Experts of a small language model.
Size: width 768, vocabulary 47045, 247M parameters.
Experts: 32 experts in each of 11 layers, 4 picks a token, a shared expert of 640 neurons.
Training: 714M tokens, 10891 steps.
Below are experts of layer 12 (counted from 0) of a mixture-of-experts language model. Rows are named router (the router's row for the expert) and show model dimensions 0-255. Each number is 500 + 40 x the weight over its row's rms, rounded and kept within 0 to 999. Numbers have three digits each.
After each expert's rows: "mostly gets" lists some tokens that are sent to it at least half of the time; "gets" lists some tokens that make up at least twice as much of what it gets as of all text. This comes from a sample of Wikipedia text that the model never trained on. Tokens count by the router's weight.

# expert 15
router:441467531476519429520486501498467424499493451459478444466556455538492519535536552537477549440530442518584522532435527501534583493497516471489578515499555508468441497526559520527486481547515523521540510512496495411516538512500515564514505523553481505461566536521504495477510485462473545543507482517511508477511514510512457490467479499478554524376535489438562539485498514472524459509531473530496498527563481505452426474534560490524558566520529480469460514509516476511460477523557472520530509614457500566564465469512523455487423538463502453533493512541564403495518469376507529514518514464524465471502438526530485501522527497514511547508527584582464433484477484520499467463503444469492513485478442529549524435533499445444476499483499551522517496531524544449527519507472507
mostly gets: "ensis", "idae", "idae.", "- Family", " Esp", "atus"
gets: "1", "2", "us", "is", "i", "um"

# expert 24
router:490480501468446474498463436455483447458454482456458535470486489489537585518518517482499505498516469481500415466523535522412504481496522525564495581556510492546485500468506559514610490473578515503569476493487505500599534534454494508454501489490563489495516398484552403477484560522426539532559554508533502519539510528492501462414527560470498525503504491539459471471521527481539502451592528511474474518539584476588497490467519565471541543443545528496532455401430466479463482510476486471413467496486581491541526448519546550529538535422471477475469511530512497553473491477515454440517526494553501560511463482518512499535452540506540526591495469559509485556538540571512506507467460521520500466460465519434539565488462496500516470526507541541486456493456494552482494583432478
mostly gets: ";", ", and", "|", ");", " of", "\" |"
gets: ",", " |", " and", " in", " of", ":"

# expert 25
router:550519554520465506490456461483518381520400501568424506427529589499538504576466566548477490607501492450522530504565499528523567467470558503511512481542505570522459521543584496477514521464524528537517457571447530466411497467507496490517439525470470514506472484513502507467544436505417525534511528447562434480532486576472495497446500456429460446421462477530457521601516432416476422475538503511530572533544523482450429520524428540567513560479530534471457587488504523462484495524463496511524483465439473454543526475472501506541455441553558453532514456454564499481441540480491479464517482496555533504537515499524530474493429532421488493559555501485453459499519519461495451507487540456529524490492473492514502521506472477555481577546561461480497472542504468564492496551550477
mostly gets: "2", "22", "13", "14", "31", "19"
gets: "2", "1", "3", "4", "0", "6"

# expert 31
router:505504516525511472462508509493507488529481509558402401482541435521562518492522486579511468488452434486576452458450514437484463498473468557467580513460471522420534485460499526506518510439508492523487511515505542505580490584518546486535481500516497562556435555426520432581579537466489488454528458543544524528554444541529484543492435552470430447479526467507533437485518545501496436459545506453452491546539483578458495467479464508551509518502541513486524500464492495512502521493500471488452535578441586587453460515590533581614492504428488470499549504610538541550462536451482507488490454482558507489509508467541432497517476523429520520536534484559488495500517470558492472519533509384502519516518471437519483497543504519477464525417537589508465480467511485530479490475425491
mostly gets: ", which", " ==", " ===", "% |", ", who", "==See also=="
gets: " |", ")", " |  |", "==", "===", " ="

# expert 22
router:474517600530506426565535509519492461549519491505510517470462453487542538462530448488467489483518497465556515458512407493553506541461476544485648460476459537534557485540510498451470482463397451473523509499455485483450497533500514499502508471446480470418540488473527519506476511512447529522534525528503537516532526500507524524515512574549435486525471536530508512592424483499437525502553486501543577513559443448493521442513457502467493557462589553493474486477545483528508447484544487602495515517504557520530477459439556449479490513505498470456514551544548608528489436452486435467512519446434492502459486423560459545534520557538434537580431502515493497499483468494541503543512490466459532528515533559468516481521463424507485467500502596477510511558542562548525565501436501
mostly gets: " $", " on ", "% | ", "On ", " / (", " |  | "
gets: " | ", "–", "; ", " ", ".", "| "

# expert 0
router:508473480538523500494601532516472484468454435429505492491473479519464543515504560497512499435589507531514452490498477485486524537410514541545590479517480514449510549448531484428523474568437507492493487535470456483506505490451565545443501471446473427490449423553553463455500531499345519579512433570444471533521463505548455457486483521473501498514525490467554583554551484526538454501506528523506506540509478518460496538444439531502562460498515555537476544470483472491473476497522539509518493478608534518489503439437461557513514470567513554497478452545520501434479504502505542476463560467529397511558492457491527479517541512477515494601405510516457481539481530528510487507503482454510429587533476488507519492530573508501504579475497533494516512562516467595454578553454499
mostly gets: "s.", ").", "\".", "ing.", "ed.", "es."
gets: ".", ").", "s.", " V", "S.", "\"."

# expert 26
router:502455505492518516499551518504539461473456463571476497493437482518442487476554573628518637535486502573498518441489505541468494456467487455411556491504500543462527488470472505496462475477473517533478524511501505508543485541582480520550486533524469504424509523543526462489498497531469484532594474535490436477570409479533437522546537521517487453518536499495562546495479432457518481377533438427501514538432450551466475416458558469495501504529556505492495556471510493429493445583510492516493529503454524492540516455496510464526462519487505487492528491478482522453504518491517462428537532555550445491498497435531499531583576485466550550508483509484481481532541498503485468523518477579566483555411487521539504449496578529523516498467549484486540493571533517504485570529435534
mostly gets: " km", "% |", "%", " km^{", " mm", " million"
gets: "0", "1", "2", "6", "5", "000"

# expert 4
router:494459577528528509503464455538536466471475444477493484559544556521550497497479431484441482475539521544521561483516457526525515467484540520569553524525561568546538487453521558446504489452572492463480514516545492527501488493463463473484463503557535469391517467490514553528573484470521533540518503539486534441506502596480477503536535535511593489484556496553534442534481515445493463397536472512561433536556471507445522490522546537464497520523497559503519517472501399470431525435515491504415513530497423470456469566507527488483446485402499420505515517504575462538495539449487394457474564470416499635500513494463533489589496553547497558628529524505486502538526475491529488451544470502436490518472485539483498513478490523430489451448501549482509573516475517537481521491501409
mostly gets: " S", " in ", " In ", " | S", ", S", "In "
gets: "\n\n", "\n", ", ", "1", " (", " in "

# expert 23
router:507507570495526348485457484545554509467476540491518515521484460472501546527427497523512488540535501519500502460476516491465557492468528558549525457519472511554508496556492512492464465538452482581574518518526467525413445533509513462520467511470464486485514474491496473491451524362478476545454499492569457447522475446515520539552470545519472494548390452571560445523457537443549465460541512468489500486552500512510530456479460487542514532514505525418502446475525416498471488513492563522520508466534506518493547464470530496543456430482481477549513545409489458485543548469594449529513531550459475497486523434464519473521556485484466461541521544536477503491454448405500450461440461476431509463504464475530481533471447439529488482510518536538465510536497486491464486493462459
mostly gets: " T", " | T", " G", ", T", " t", " the "
gets: " | ", " ", " T", "; ", "–", " G"

# expert 19
router:484555428494512458445508528557541509455533554516432441505500471506496518468563460508436435621445463573493577461488552476454624400462546541465509493486484464481525511560573539536409506470538504457482499465475497483527571508550463470445447463513463428521441534463568427514473422506463500500515505549470466529498483509514489564514493461534531407506449464507505488522521477491594506492511442468519394525480508558484531419490518489500516520487544524537478493476519474559384450507437511561567494543476440504479528468559547427504443462498575470556481485427548468558538504499541505484506584536451537484515507511485536379490531466484481489556449496503482496488501544504496492419415460508575514526485510562560508507506483419514504536446527552513463525533534485492494459464510445
mostly gets: "′", " (age ", "- Coordinates: ", "°", "°N ", " July "
gets: "\n", " | ", "| ", "–", ":", "°"